Weights of a small mixture-of-experts language model, trained from scratch on English Wikipedia: 64 experts in each of 14 layers.
Below are experts of layer 9 (counted from 0) of a mixture-of-experts language model. Rows are named gate (a neuron's input weights, with its number), up (a neuron's input weights, with its number) and show model dimensions 0-127. Each number is 200 + 40 x the weight over its row's rms, rounded and kept within 0 to 999.
Before each expert's rows: a language model's description of what the expert responds to; "comes after" lists some tokens at least twice as common just before its tokens as in all text. This comes from a sample of Wikipedia text that the model never trained on. Tokens count by the router's weight.

# expert 0
It responds to: Chinese romanization syllables. Syllables and fragments of romanized Chinese names such as Wang, Zh, iang, Hong, plus table pipes, semicolons and list separators.
comes after: " |", "ong", "u", " Country", "ang", " X"
gate4,264,256,148,220,235,209,162,156,204,129,189,205,220,169,202,142,224,201,232,184,136,137,229,136,188,191,213,109,206,156,184,194,237,180,102,193,214,227,189,186,226,144,154,142,195,221,176,151,202,247,145,270,170,225,169,194,204,220,205,195,240,244,194,305,215,166,196,178,216,180,154,216,284,167,217,225,231,211,250,219,204,198,219,122,179,269,206,174,172,201,188,171,197,122,149,165,227,227,226,162,117,191,274,128,227,201,196,205,252,218,215,182,173,112,175,236,133,203,160,232,157,196,197,225,224,229,208,92
up4,246,252,172,138,167,191,224,104,151,119,258,200,145,252,206,222,196,156,187,187,209,142,254,173,148,221,237,238,223,191,258,230,192,255,169,173,197,141,242,189,174,227,235,168,186,163,253,272,146,218,197,224,175,257,193,223,147,168,233,198,269,201,196,181,182,229,199,218,220,233,74,154,116,263,139,212,164,208,207,234,238,240,141,224,243,240,198,209,207,204,190,149,224,194,174,217,174,211,214,192,229,231,167,163,179,147,176,227,106,206,224,188,224,204,196,164,181,146,69,165,187,161,179,190,182,162,154,167
gate5,115,179,245,174,206,164,246,249,227,208,211,177,269,193,226,182,150,218,287,198,134,230,157,232,172,160,184,211,192,221,152,201,270,220,191,161,152,157,177,207,230,220,209,231,222,252,219,154,171,127,225,155,163,192,179,266,115,188,218,222,284,225,259,186,145,283,205,200,190,194,190,198,273,199,216,242,225,182,276,252,128,155,163,189,228,194,235,163,220,254,150,137,196,195,152,206,184,197,253,197,281,211,201,199,127,179,239,173,215,172,167,226,234,266,262,229,146,192,187,215,129,165,227,228,225,214,162,112
up5,191,205,142,273,235,166,238,172,183,225,221,183,227,241,179,179,237,248,140,236,197,164,144,182,303,205,188,188,206,245,191,171,160,189,168,174,205,172,188,233,198,222,281,180,203,182,165,247,178,181,222,217,226,196,192,214,225,180,236,187,244,188,188,146,157,171,155,231,190,170,288,181,225,206,199,165,253,151,142,228,253,148,147,155,157,232,223,190,195,218,142,197,270,151,230,177,259,250,250,155,289,216,207,193,72,227,183,213,163,163,218,149,262,170,191,251,210,182,170,171,179,187,235,232,300,280,218,104
gate6,218,199,256,176,206,141,224,189,228,189,258,224,155,128,206,133,264,146,224,169,194,232,209,199,160,198,211,181,140,142,202,227,182,209,214,240,262,193,193,190,222,148,214,185,209,195,189,122,142,241,137,201,190,180,242,231,262,155,235,249,282,245,170,146,155,146,221,142,237,242,160,273,229,302,244,175,260,216,232,250,173,169,132,245,211,132,188,253,282,199,230,213,194,292,235,209,220,190,276,194,184,158,262,233,194,125,173,188,237,267,167,209,205,162,162,177,200,200,183,247,236,218,174,201,207,229,212,193
up6,187,236,244,217,229,174,167,252,183,205,234,228,176,209,132,212,141,264,154,159,241,185,185,222,199,119,209,129,210,189,190,175,191,206,264,204,218,220,171,123,224,254,197,261,176,230,209,218,174,180,172,193,245,199,233,163,232,268,206,180,203,152,245,194,176,204,225,263,161,267,169,273,167,239,193,221,233,174,250,207,177,159,248,216,139,154,120,162,172,230,240,220,192,272,180,295,134,226,183,200,185,222,209,170,78,184,311,81,164,208,216,185,166,166,232,224,167,164,164,183,196,217,179,183,220,221,242,185
gate7,252,201,249,212,202,185,192,229,254,201,144,172,185,210,222,196,159,212,182,168,267,246,232,202,198,136,255,166,193,182,221,174,231,215,136,189,203,257,229,139,168,256,111,144,209,264,184,217,135,237,211,270,230,198,210,291,182,194,277,246,224,163,231,213,250,134,208,171,120,195,224,146,241,285,200,291,209,138,188,166,186,237,117,209,252,234,254,214,234,170,201,147,159,158,208,161,233,233,136,170,214,239,215,186,165,129,147,236,209,163,180,209,219,252,218,155,218,241,252,241,234,193,206,186,189,203,268,177
up7,141,218,251,197,214,211,195,134,182,181,134,282,185,167,238,178,179,173,172,168,234,134,175,197,236,206,93,231,269,134,241,183,152,165,168,196,292,261,241,156,127,203,245,248,187,187,214,170,115,177,161,214,259,179,191,230,187,215,137,227,230,125,190,147,243,135,202,196,212,224,259,168,211,111,214,185,209,173,208,242,235,140,177,191,218,146,226,203,124,247,257,266,216,219,181,192,233,186,236,226,255,230,188,182,256,206,216,224,212,232,221,211,225,211,182,179,210,180,170,228,152,201,158,121,227,113,211,184
gate8,147,223,213,197,193,192,210,253,152,153,118,229,224,165,202,125,172,184,113,105,190,230,182,144,231,248,204,144,185,164,157,169,200,207,131,281,178,194,197,177,215,161,169,136,203,167,196,192,189,225,178,209,266,208,153,211,282,180,182,212,226,199,147,158,261,284,242,197,232,228,126,197,140,239,251,268,153,150,235,207,160,193,234,149,200,158,210,258,192,121,196,194,203,175,171,144,225,251,205,295,232,220,176,218,215,200,255,184,117,156,220,255,220,180,193,204,240,178,214,194,138,178,240,214,203,190,198,271
up8,214,176,179,248,169,117,279,195,180,194,156,278,162,207,204,259,181,224,222,162,180,161,175,124,223,220,182,242,180,255,194,133,179,215,187,203,130,233,155,178,140,206,235,213,204,272,180,216,213,227,232,242,192,174,197,159,161,253,191,251,201,190,262,247,218,246,159,149,285,121,204,195,228,233,181,255,225,233,208,238,101,158,201,201,176,123,177,223,170,211,164,245,254,208,131,197,204,250,174,201,159,104,183,204,145,153,169,183,205,213,192,175,223,203,126,161,272,157,280,242,195,224,145,165,189,173,205,153
gate9,218,147,133,140,183,257,197,195,228,163,223,194,183,258,129,238,241,220,166,120,216,144,220,238,211,168,130,184,138,182,293,208,107,218,203,140,252,163,211,204,214,163,147,207,260,191,168,185,158,148,205,104,321,250,216,244,203,178,201,269,215,196,217,222,180,239,246,165,173,219,203,172,260,239,280,259,231,162,214,195,159,204,228,265,157,201,161,245,150,174,177,230,153,166,192,183,223,179,256,191,170,176,125,241,191,227,217,193,236,200,209,261,229,191,243,183,168,174,209,203,187,230,169,240,193,192,187,134
up9,235,170,164,149,268,155,251,179,256,187,218,209,155,261,236,266,144,290,238,244,216,177,151,210,193,214,128,251,152,210,212,180,184,220,174,172,278,222,132,202,196,189,231,211,271,127,254,160,154,204,188,274,234,201,228,220,223,169,147,212,213,229,211,181,163,237,190,188,83,208,173,194,231,255,217,173,214,220,193,182,176,252,199,165,183,175,213,249,185,331,169,172,222,168,195,198,177,253,210,237,136,243,144,195,243,237,252,244,235,104,148,192,150,228,177,175,197,219,206,204,204,221,232,268,180,208,235,206
gate10,186,199,190,200,195,221,190,217,207,294,180,210,158,149,243,215,185,183,233,220,288,80,213,179,200,239,203,205,286,173,206,314,149,173,136,181,197,91,186,216,162,196,238,158,159,274,177,175,143,267,145,137,201,197,243,234,214,163,249,130,210,224,206,165,217,214,177,184,206,160,146,141,243,280,194,210,206,241,223,194,161,216,229,205,187,163,248,151,212,171,178,212,194,183,175,247,266,161,103,279,215,227,212,160,234,206,209,174,231,219,223,174,153,197,238,206,193,181,185,181,214,236,276,243,192,235,166,197
up10,209,184,199,199,208,135,241,280,168,217,213,193,203,247,236,110,192,106,220,187,189,140,161,238,213,177,246,283,183,247,322,152,289,240,168,223,256,200,207,204,164,250,179,218,141,167,231,171,172,195,198,141,226,220,135,226,231,185,213,129,197,131,144,240,181,133,186,121,175,223,201,119,208,204,193,167,214,213,203,184,207,276,224,129,222,144,181,204,241,229,196,203,257,148,201,193,216,173,160,176,145,227,196,208,161,159,288,171,193,184,243,248,160,174,173,215,195,147,238,156,185,185,188,173,159,225,213,217
gate11,248,211,225,249,197,290,224,189,191,182,187,202,143,181,171,225,206,152,172,163,101,194,126,184,206,194,198,219,186,118,206,153,197,174,166,194,173,105,291,205,190,242,183,162,206,148,158,152,167,297,193,178,140,85,187,146,212,181,209,214,237,172,217,156,174,203,173,198,116,217,187,237,172,202,255,173,196,218,251,172,179,183,193,211,221,205,223,214,144,172,104,252,184,229,206,225,189,113,194,181,147,157,182,190,136,181,236,196,159,197,244,220,133,181,269,186,235,255,203,265,212,268,235,187,246,229,214,208
up11,185,280,236,268,190,257,165,217,205,164,200,155,196,222,194,230,198,167,208,161,200,165,196,178,210,210,148,238,263,182,242,276,205,194,195,211,197,160,160,300,204,197,183,139,174,157,117,211,200,163,257,238,275,116,193,161,209,224,207,200,216,199,158,232,168,158,182,296,180,236,185,266,276,194,198,213,200,222,258,179,183,174,175,203,166,161,134,287,187,200,223,146,227,148,153,170,170,166,136,197,166,228,237,234,201,206,228,178,190,239,234,178,198,217,222,83,109,205,248,231,197,305,191,192,222,174,203,154
gate12,266,256,142,212,128,254,167,203,209,168,273,170,234,196,236,205,197,197,247,223,134,183,207,226,205,124,121,228,259,115,219,173,195,170,205,225,173,231,208,186,193,146,194,153,130,256,270,216,176,181,187,201,187,202,216,253,268,193,203,102,201,177,140,184,148,143,205,158,193,178,183,190,139,237,242,205,156,140,221,190,151,149,219,257,195,190,212,160,216,214,190,81,247,166,212,181,150,255,222,196,262,140,147,245,177,213,184,126,247,223,215,229,227,185,205,180,216,232,231,248,220,219,263,144,181,188,142,184
up12,142,164,213,255,157,155,205,210,200,178,248,213,195,290,231,250,252,175,233,212,183,220,215,159,223,158,86,159,179,245,189,220,206,250,204,184,181,217,217,239,174,260,140,144,183,222,152,160,145,190,163,162,216,175,231,129,139,147,160,156,146,207,138,178,266,253,195,191,147,149,201,189,238,205,130,208,213,197,263,220,231,154,216,225,172,247,229,247,219,177,245,238,171,193,222,157,168,136,239,201,145,229,184,249,189,110,173,208,192,179,159,169,158,224,226,255,270,161,212,179,253,256,156,256,238,110,206,210
gate13,196,189,163,162,149,181,249,213,226,219,246,246,171,165,132,214,150,220,199,228,235,211,288,141,190,202,244,147,167,240,244,183,180,185,164,147,257,185,201,187,222,204,146,130,166,165,242,127,173,253,204,167,148,153,213,233,127,187,296,242,157,224,211,196,208,230,186,214,127,184,201,214,236,164,273,167,226,199,173,224,209,189,189,219,173,187,201,260,190,156,199,176,229,256,105,186,138,222,170,265,237,198,196,268,164,286,229,176,220,150,244,165,159,112,142,183,198,151,254,206,179,177,271,182,245,157,178,244
up13,152,239,214,139,214,158,155,255,257,214,173,209,198,218,220,157,211,218,167,212,185,235,157,235,166,267,94,200,207,194,222,205,209,230,185,184,167,206,262,251,206,233,228,229,192,231,250,230,208,214,209,298,212,154,130,265,197,117,124,195,182,189,239,219,267,192,155,159,284,186,227,124,175,175,250,168,188,200,183,190,213,174,191,233,185,229,191,199,113,125,228,189,202,181,203,228,195,225,184,229,142,242,134,168,168,256,203,181,208,167,292,215,91,255,178,191,220,207,236,241,173,223,157,221,221,253,140,126
gate14,226,215,266,198,211,250,212,165,119,252,188,213,211,134,220,222,81,165,251,113,244,234,211,189,157,188,186,200,213,135,236,185,230,254,185,203,212,206,187,228,270,278,186,218,213,240,239,211,193,174,189,219,194,212,163,223,250,207,93,259,153,147,212,161,179,224,250,236,233,181,229,182,224,245,169,158,152,159,128,204,181,196,216,209,245,188,167,253,175,167,224,256,252,137,158,196,186,223,271,148,146,156,209,233,239,168,241,191,194,264,165,140,167,223,178,287,203,189,171,218,219,156,282,246,157,223,225,170
up14,211,153,123,228,126,215,220,179,218,237,172,231,209,183,252,184,137,193,253,146,222,194,253,186,171,242,229,166,174,232,274,179,204,254,203,261,184,240,187,157,168,208,217,154,216,249,186,214,244,196,214,189,255,215,160,154,192,201,174,206,135,215,240,103,117,133,156,198,290,284,207,213,242,192,214,216,157,188,167,221,162,136,194,185,194,230,250,258,205,224,184,250,155,182,186,154,170,167,131,154,171,249,143,186,229,192,213,166,264,138,203,215,142,109,210,181,202,167,173,202,235,157,116,173,253,268,227,188
gate15,204,176,254,260,148,145,294,225,228,168,147,211,204,174,218,150,218,184,138,159,164,123,292,134,153,221,203,251,188,191,182,205,157,224,241,208,221,210,204,197,216,187,266,164,239,202,214,159,142,215,187,186,204,207,139,242,200,215,159,213,171,246,271,243,219,242,232,285,231,158,205,247,164,216,173,122,251,140,199,78,171,193,160,206,201,195,142,237,117,216,226,207,242,135,195,137,226,156,157,161,189,226,221,238,196,130,192,217,205,130,197,204,162,119,215,192,201,248,170,210,194,200,269,201,210,201,172,215
up15,193,162,202,227,240,213,216,206,229,181,244,201,272,163,205,172,136,190,178,193,188,202,198,158,132,165,157,234,137,233,210,234,150,287,178,223,232,183,243,195,240,125,196,165,182,132,232,218,194,150,213,234,145,155,236,227,208,183,204,243,165,151,273,202,234,143,166,220,283,167,221,131,216,208,184,160,140,207,273,194,132,207,268,145,137,141,208,193,213,238,220,214,192,140,241,185,270,259,189,221,211,144,237,195,192,186,173,235,132,149,308,186,187,129,210,195,208,221,173,210,204,235,190,234,212,103,276,203
gate16,212,217,188,296,162,174,286,256,196,195,124,198,122,272,132,178,180,164,200,246,203,182,232,198,228,177,175,193,164,217,159,299,173,201,223,187,209,200,109,141,176,174,169,164,144,194,213,194,165,110,231,196,102,199,243,175,230,235,174,210,209,177,184,236,164,213,236,167,191,221,198,198,143,181,284,206,207,208,150,301,173,210,130,238,275,183,191,213,133,164,226,215,162,179,192,224,254,191,239,251,205,185,195,192,243,204,201,175,193,167,221,166,148,215,289,232,233,239,172,258,225,144,155,204,231,240,234,183
up16,221,158,267,286,187,205,190,220,224,188,231,257,214,192,132,160,204,168,194,197,219,140,183,200,244,215,212,155,221,176,209,154,247,197,238,155,274,140,178,202,128,277,142,218,197,215,264,217,264,136,217,164,181,208,222,106,217,189,210,225,286,215,194,186,206,203,205,222,250,189,220,273,220,234,199,179,246,217,298,171,212,192,244,239,253,231,235,174,196,79,253,166,287,211,181,190,306,244,236,211,144,264,169,226,207,222,220,194,222,127,251,162,224,206,224,185,204,215,205,214,207,202,239,198,156,197,245,170
gate17,224,212,203,207,136,215,264,155,233,184,152,136,256,204,293,273,247,122,272,191,208,224,171,154,103,167,206,210,244,248,199,175,183,143,275,147,189,204,220,173,165,139,168,184,204,93,253,193,180,190,139,216,221,159,218,197,201,214,178,267,182,220,252,213,160,260,228,212,239,199,149,131,197,218,155,216,183,149,170,271,228,268,255,214,160,174,189,218,179,134,251,179,234,242,212,204,231,174,189,182,223,243,214,145,217,250,173,164,163,110,220,263,218,223,205,184,173,203,157,196,243,224,203,217,231,253,222,178
up17,182,204,263,209,200,242,229,253,211,157,184,151,182,175,193,253,167,209,201,234,121,181,220,218,173,222,184,224,185,222,237,146,196,235,194,155,245,177,229,138,160,165,175,189,154,192,228,200,188,203,152,222,199,142,213,187,169,171,265,149,191,265,178,115,216,212,200,241,172,250,188,223,218,204,186,217,186,92,227,133,176,229,201,204,189,251,133,284,200,180,217,210,175,162,190,224,219,162,201,314,197,214,196,178,227,226,135,191,182,328,252,86,213,202,153,236,156,193,253,210,257,156,146,181,202,236,234,105
gate18,159,205,204,210,236,187,125,236,152,161,208,222,202,192,167,201,207,213,197,183,185,175,191,269,204,238,249,221,142,220,219,148,197,243,194,197,223,126,166,233,227,124,147,192,242,246,172,198,135,142,170,240,254,176,263,231,210,206,143,204,178,197,154,223,175,177,54,250,118,201,176,145,220,245,221,186,180,193,222,235,243,173,207,240,265,207,272,223,128,194,182,274,198,209,173,121,185,231,136,203,266,161,241,174,219,132,197,182,293,184,256,218,261,153,203,160,277,213,175,177,227,188,225,196,166,221,211,186
up18,205,170,198,188,241,249,205,157,172,195,117,222,249,186,148,189,202,187,218,146,262,193,234,202,188,190,247,157,217,232,236,130,202,186,221,285,168,169,131,234,127,254,167,241,205,177,228,172,120,144,271,220,201,175,185,182,181,204,271,140,154,165,154,208,148,242,154,238,247,167,242,204,195,140,154,194,195,134,207,210,142,244,139,178,167,227,159,184,235,184,152,204,165,249,299,231,176,226,219,223,191,140,164,208,166,185,174,213,204,237,197,173,112,252,164,228,230,206,184,300,175,205,225,208,196,119,125,227
gate19,263,200,196,213,236,169,216,193,212,160,127,227,195,247,201,240,180,185,137,198,147,232,157,212,132,158,243,187,164,211,256,308,216,235,237,198,141,104,152,223,172,230,156,178,144,243,199,188,153,238,200,200,206,227,201,216,221,279,214,182,213,145,143,181,194,189,224,212,218,186,198,232,219,205,262,133,154,200,232,163,204,153,173,191,152,195,297,203,253,213,209,183,183,169,197,159,202,176,199,220,160,258,229,161,146,208,218,268,238,270,215,234,237,210,271,158,260,153,177,209,153,144,258,192,124,228,117,113
up19,184,181,147,269,257,183,257,174,194,203,225,170,114,215,273,130,216,186,206,199,253,217,227,199,230,173,219,224,222,184,111,157,145,174,160,199,206,218,215,158,215,184,194,242,220,189,216,205,189,166,230,142,237,196,148,256,193,224,190,149,304,184,209,206,174,219,174,137,164,145,162,198,242,146,178,116,134,172,247,188,128,184,209,265,142,223,209,208,177,107,188,215,170,233,154,138,122,221,163,204,194,167,251,99,199,236,173,233,123,265,231,163,226,200,232,148,233,185,187,193,230,155,226,215,163,238,246,196
gate20,268,212,311,203,216,197,211,194,147,197,134,179,217,210,189,141,189,187,155,155,206,178,152,173,158,283,185,289,146,164,215,284,177,264,139,225,176,190,255,78,251,221,153,216,184,133,222,152,197,229,190,177,291,198,225,221,158,197,231,139,225,213,205,183,165,176,200,190,186,178,232,249,257,204,241,235,235,176,279,286,189,227,212,184,242,142,182,161,178,216,148,210,250,268,222,182,155,184,233,174,217,215,158,209,233,225,149,191,214,190,214,245,191,134,220,199,238,159,230,200,255,238,180,227,211,158,257,209
up20,186,148,213,190,244,201,237,199,244,134,205,186,296,227,260,235,282,261,249,213,229,220,237,132,200,199,236,219,206,236,197,180,104,211,200,179,245,212,213,213,152,264,182,212,167,207,151,217,196,170,158,250,169,225,160,220,207,226,234,178,134,152,220,122,246,144,159,217,237,186,125,233,155,205,315,249,142,178,247,285,218,244,225,169,210,157,211,185,184,191,159,216,236,224,170,181,140,134,207,136,179,160,196,175,258,199,259,215,186,168,215,179,239,228,194,251,160,265,239,256,174,206,202,246,157,234,146,202
gate21,255,179,191,201,214,158,206,165,248,247,189,198,197,121,238,207,200,134,279,256,242,231,195,177,208,266,205,184,124,240,229,216,188,248,185,198,178,277,270,239,194,216,115,202,174,181,110,173,173,170,222,208,235,244,221,214,222,174,166,172,230,158,176,188,179,262,206,243,246,211,172,263,228,218,220,150,175,196,198,213,217,184,246,266,258,264,151,105,229,253,170,151,175,212,141,223,251,255,187,269,172,120,228,245,185,144,192,243,137,192,116,193,184,173,229,150,138,246,198,165,199,224,191,196,237,224,169,148
up21,189,134,161,218,141,146,131,178,147,202,214,166,243,149,230,196,224,170,258,176,243,151,189,184,246,211,202,230,185,177,235,183,208,163,229,159,136,220,148,222,234,212,147,225,239,217,177,201,170,164,243,193,174,256,208,231,149,234,289,186,175,255,154,178,314,254,224,265,213,270,194,166,171,225,181,134,178,240,153,174,131,157,205,208,236,215,251,187,171,220,130,238,193,206,135,182,180,159,240,193,216,252,226,216,204,281,233,217,180,172,215,181,125,198,124,209,247,181,205,298,181,229,139,230,196,210,285,207
gate22,219,191,184,174,178,245,143,263,208,186,221,177,171,219,247,205,176,173,120,256,183,153,234,213,85,229,232,181,243,217,151,214,201,115,201,252,209,201,232,216,185,263,113,180,161,192,126,205,179,216,238,218,237,211,239,136,165,222,271,232,215,174,224,179,241,225,188,104,193,131,249,208,208,209,239,151,181,226,216,199,230,177,237,173,259,168,234,327,131,201,215,273,254,187,267,218,174,213,157,186,196,204,183,196,191,170,224,172,182,213,101,222,225,244,187,230,134,225,160,180,191,199,198,162,258,266,189,187
up22,205,218,205,218,192,255,191,191,215,241,237,150,246,172,208,137,172,170,126,196,187,215,238,231,185,208,214,117,166,243,184,157,217,124,148,219,220,190,192,203,130,145,236,226,198,226,220,199,103,202,228,178,157,205,250,217,250,264,100,179,168,241,180,120,188,209,236,196,190,201,195,192,219,194,236,238,247,198,203,235,189,170,122,220,196,195,199,200,142,138,130,154,312,225,213,262,225,225,171,137,157,177,232,192,197,170,248,203,148,168,180,224,221,221,168,180,185,143,223,198,299,232,114,262,159,110,218,188
gate23,200,242,168,148,228,267,157,236,262,213,206,297,151,149,238,183,207,237,184,175,167,242,174,200,216,209,242,201,216,228,189,224,179,239,191,160,188,222,198,196,167,192,199,109,144,108,181,163,183,190,237,216,270,195,197,203,219,258,200,148,221,211,245,178,218,253,246,215,196,246,278,177,241,235,238,182,196,241,281,188,258,168,210,194,193,188,208,179,209,188,170,169,189,172,236,163,234,167,185,214,212,174,206,233,244,104,209,123,238,185,270,194,162,150,80,163,275,245,134,243,278,115,213,191,173,201,191,256
up23,286,194,218,181,182,107,232,190,187,192,214,261,198,264,250,214,207,263,242,193,247,213,179,187,136,101,175,130,169,219,141,165,106,140,171,225,165,154,227,186,219,176,189,255,229,279,202,216,224,226,315,200,168,194,156,137,227,128,212,202,208,116,151,207,226,254,210,238,206,220,214,231,215,194,249,160,172,139,173,149,240,216,163,186,240,192,191,190,235,209,231,198,220,202,193,198,232,156,208,178,307,248,221,220,186,235,205,166,218,230,218,242,157,207,204,212,104,213,250,155,234,181,141,178,159,181,181,181
gate24,207,254,169,185,134,175,230,248,213,187,280,238,187,179,134,227,174,76,186,120,235,207,169,166,185,212,215,218,236,285,165,273,168,192,198,221,171,160,211,174,229,186,211,232,293,195,175,241,193,237,146,219,225,178,179,196,212,184,126,130,226,212,185,190,243,145,216,213,163,222,263,152,189,227,272,157,199,196,244,249,220,184,242,169,237,198,147,244,180,204,146,137,185,213,162,249,157,211,192,204,225,141,219,191,135,241,178,255,242,225,164,186,211,227,226,294,171,206,191,312,179,162,228,221,183,198,282,209
up24,235,183,281,149,195,162,230,188,264,224,204,145,259,274,167,207,229,197,217,246,197,142,232,275,255,195,299,219,245,155,182,209,235,173,196,211,148,192,216,210,169,262,171,144,228,163,220,236,176,197,182,161,142,159,281,240,249,167,188,244,220,191,178,157,147,312,222,189,265,212,205,187,175,225,193,180,166,252,202,146,191,119,228,172,158,190,122,193,181,239,219,236,143,158,203,169,192,224,180,152,165,199,181,232,218,241,169,172,229,228,235,230,196,236,196,177,260,206,243,123,198,112,193,254,178,136,254,163
gate25,205,165,161,212,127,199,236,227,260,268,185,164,135,276,178,184,177,151,177,154,175,201,172,236,164,225,172,178,180,147,164,212,104,287,195,163,206,192,196,152,198,241,172,108,229,166,174,159,156,128,186,209,216,190,192,252,204,209,216,209,193,189,147,171,124,215,68,263,251,213,195,243,206,190,231,256,191,188,214,183,185,222,265,150,169,207,197,201,235,196,222,238,259,230,169,263,244,124,231,199,173,214,250,150,157,211,196,151,233,200,124,209,260,224,160,199,171,141,174,232,148,255,224,240,157,176,212,231
up25,200,175,212,243,266,220,210,175,193,242,222,199,203,175,219,233,182,199,264,231,222,170,157,266,178,203,194,241,145,200,242,169,216,233,226,254,218,222,261,93,223,217,100,185,208,251,165,246,189,240,213,172,185,220,164,258,170,163,225,101,259,241,155,192,249,231,164,254,239,193,171,223,172,201,195,240,224,256,216,171,206,193,131,138,153,126,187,323,224,175,177,151,242,218,131,210,262,182,229,75,222,161,197,217,196,224,191,196,242,144,184,206,205,215,214,223,213,206,155,217,195,122,173,218,269,211,215,222
gate26,113,232,169,200,242,179,158,152,230,280,195,179,197,232,215,228,211,170,213,153,215,182,156,124,144,182,234,211,238,183,173,222,201,215,199,206,180,184,244,180,153,222,227,169,151,181,237,277,265,172,210,250,182,196,287,245,224,225,220,227,214,172,174,315,174,228,233,152,158,158,192,217,186,209,226,137,212,151,292,130,209,137,162,138,216,244,153,199,260,162,136,267,216,227,163,132,240,215,252,188,233,232,157,164,233,155,225,197,226,159,155,125,197,163,195,204,146,160,208,155,210,219,146,274,174,227,178,221
up26,187,162,138,199,224,205,218,133,174,237,223,184,208,239,223,233,233,269,189,191,136,121,249,255,188,250,258,108,207,113,262,261,212,235,266,235,240,196,185,183,211,236,209,215,191,234,220,176,207,228,267,262,202,178,202,240,210,180,231,124,181,201,209,175,215,192,227,127,108,259,184,130,240,188,237,245,190,200,238,246,172,188,251,171,170,174,196,146,233,165,199,224,282,263,154,121,293,182,186,180,225,175,245,208,169,183,162,252,239,247,130,183,229,172,189,180,173,283,199,207,224,158,224,207,217,189,172,201
gate27,208,203,226,214,116,216,199,192,210,209,151,198,289,240,183,270,151,142,198,131,154,229,190,165,171,263,197,189,262,195,150,155,210,187,178,144,296,209,182,174,250,268,182,230,192,174,220,221,226,225,171,189,219,245,235,278,173,176,207,140,235,235,146,207,245,173,218,217,167,203,162,224,233,273,289,184,151,278,174,248,113,202,143,201,158,195,201,244,149,240,219,183,224,278,229,239,272,160,190,207,226,244,211,206,197,170,205,141,128,205,211,279,242,122,185,209,205,200,198,227,231,177,219,179,238,143,244,184
up27,160,294,240,226,211,203,223,217,212,230,184,210,246,253,211,188,96,186,245,181,241,202,269,115,185,206,178,237,152,133,261,155,239,203,188,208,198,245,181,183,211,193,158,215,287,191,174,181,214,264,154,242,187,181,148,159,228,200,225,206,248,233,177,186,195,179,147,246,206,143,200,195,144,275,297,144,214,209,269,188,201,263,233,202,156,162,166,92,217,146,221,201,238,180,201,231,192,159,264,228,191,226,177,207,179,200,154,225,220,181,109,206,250,182,256,185,208,207,166,199,235,142,124,130,240,164,189,194
gate28,278,178,229,155,202,170,248,255,216,287,230,212,218,204,134,271,195,195,179,207,251,173,213,192,129,225,170,211,189,190,236,189,144,210,224,190,172,167,112,157,237,92,182,103,165,203,204,215,139,236,173,233,297,205,172,257,121,203,129,204,250,256,146,145,160,154,199,161,233,272,150,224,253,213,204,172,224,127,210,225,178,197,174,165,206,175,184,169,220,175,169,262,212,200,164,228,168,139,259,263,167,193,179,166,228,197,212,188,175,155,220,172,214,137,180,197,176,289,192,162,190,187,214,221,217,180,248,191
up28,175,232,261,199,164,180,157,160,125,248,185,208,217,190,236,217,259,145,201,276,154,237,253,251,310,195,160,217,194,185,185,118,200,233,183,204,222,205,170,132,240,213,169,156,178,163,219,212,245,216,242,219,208,146,176,203,171,196,198,294,210,121,223,196,254,156,315,195,202,160,216,193,239,259,174,169,242,237,197,117,225,188,221,115,211,189,205,229,211,155,186,187,139,200,200,225,164,230,82,229,221,219,213,132,179,213,227,184,192,216,228,216,213,201,192,215,182,244,158,275,230,189,216,260,174,167,117,187
gate29,195,257,271,296,155,176,167,218,235,183,199,201,207,154,244,206,234,176,153,196,165,169,198,269,128,183,167,117,156,115,257,244,289,270,147,217,216,161,147,248,133,227,210,188,210,238,251,267,174,284,191,184,272,243,103,216,234,219,186,202,254,153,210,199,172,213,165,211,150,169,236,228,155,267,165,184,220,223,210,283,201,197,213,224,213,207,183,206,195,260,163,241,178,249,183,190,203,189,207,223,212,193,278,218,249,197,181,141,178,161,259,209,233,136,207,202,192,219,232,184,236,221,157,236,223,213,226,254
up29,165,291,243,244,185,187,162,163,186,219,242,200,177,215,130,183,237,259,235,205,238,200,215,191,175,278,211,258,156,192,206,229,239,231,198,251,209,202,232,206,203,244,133,88,203,254,291,208,204,224,147,187,184,198,210,184,226,211,114,170,276,182,209,184,250,221,213,218,180,266,224,240,240,203,254,220,164,151,199,195,146,198,204,159,266,138,195,195,125,210,182,249,224,226,245,181,234,165,178,230,177,169,196,249,132,213,185,206,152,192,214,270,270,111,181,208,169,103,148,256,247,248,227,197,183,253,187,171
gate30,213,156,120,175,241,142,183,215,236,195,208,234,179,285,164,255,172,141,244,243,175,193,191,189,178,223,157,223,253,171,176,190,204,212,242,234,264,204,153,216,226,173,151,153,230,171,122,212,166,287,200,184,145,200,152,175,162,285,187,216,162,159,227,133,198,211,186,212,214,232,236,105,227,202,164,221,234,137,216,203,213,215,83,249,208,185,243,143,133,216,173,173,202,206,184,232,227,283,208,200,161,259,207,199,285,214,215,164,168,271,180,202,178,130,247,199,201,168,273,198,196,206,229,236,206,266,155,257
up30,158,122,250,176,178,239,224,185,183,243,159,212,157,156,169,148,232,250,137,224,174,218,155,76,210,170,244,167,161,203,260,202,216,191,184,157,231,200,197,193,214,228,181,191,199,137,219,212,216,175,236,188,171,200,163,172,190,136,154,194,242,172,150,185,205,162,188,200,210,262,191,153,168,200,147,239,289,133,219,209,176,150,104,255,162,145,160,135,174,191,200,229,143,152,224,135,153,208,193,242,211,178,300,154,268,213,231,131,217,268,157,267,210,210,199,198,185,234,178,211,252,228,215,175,127,142,214,184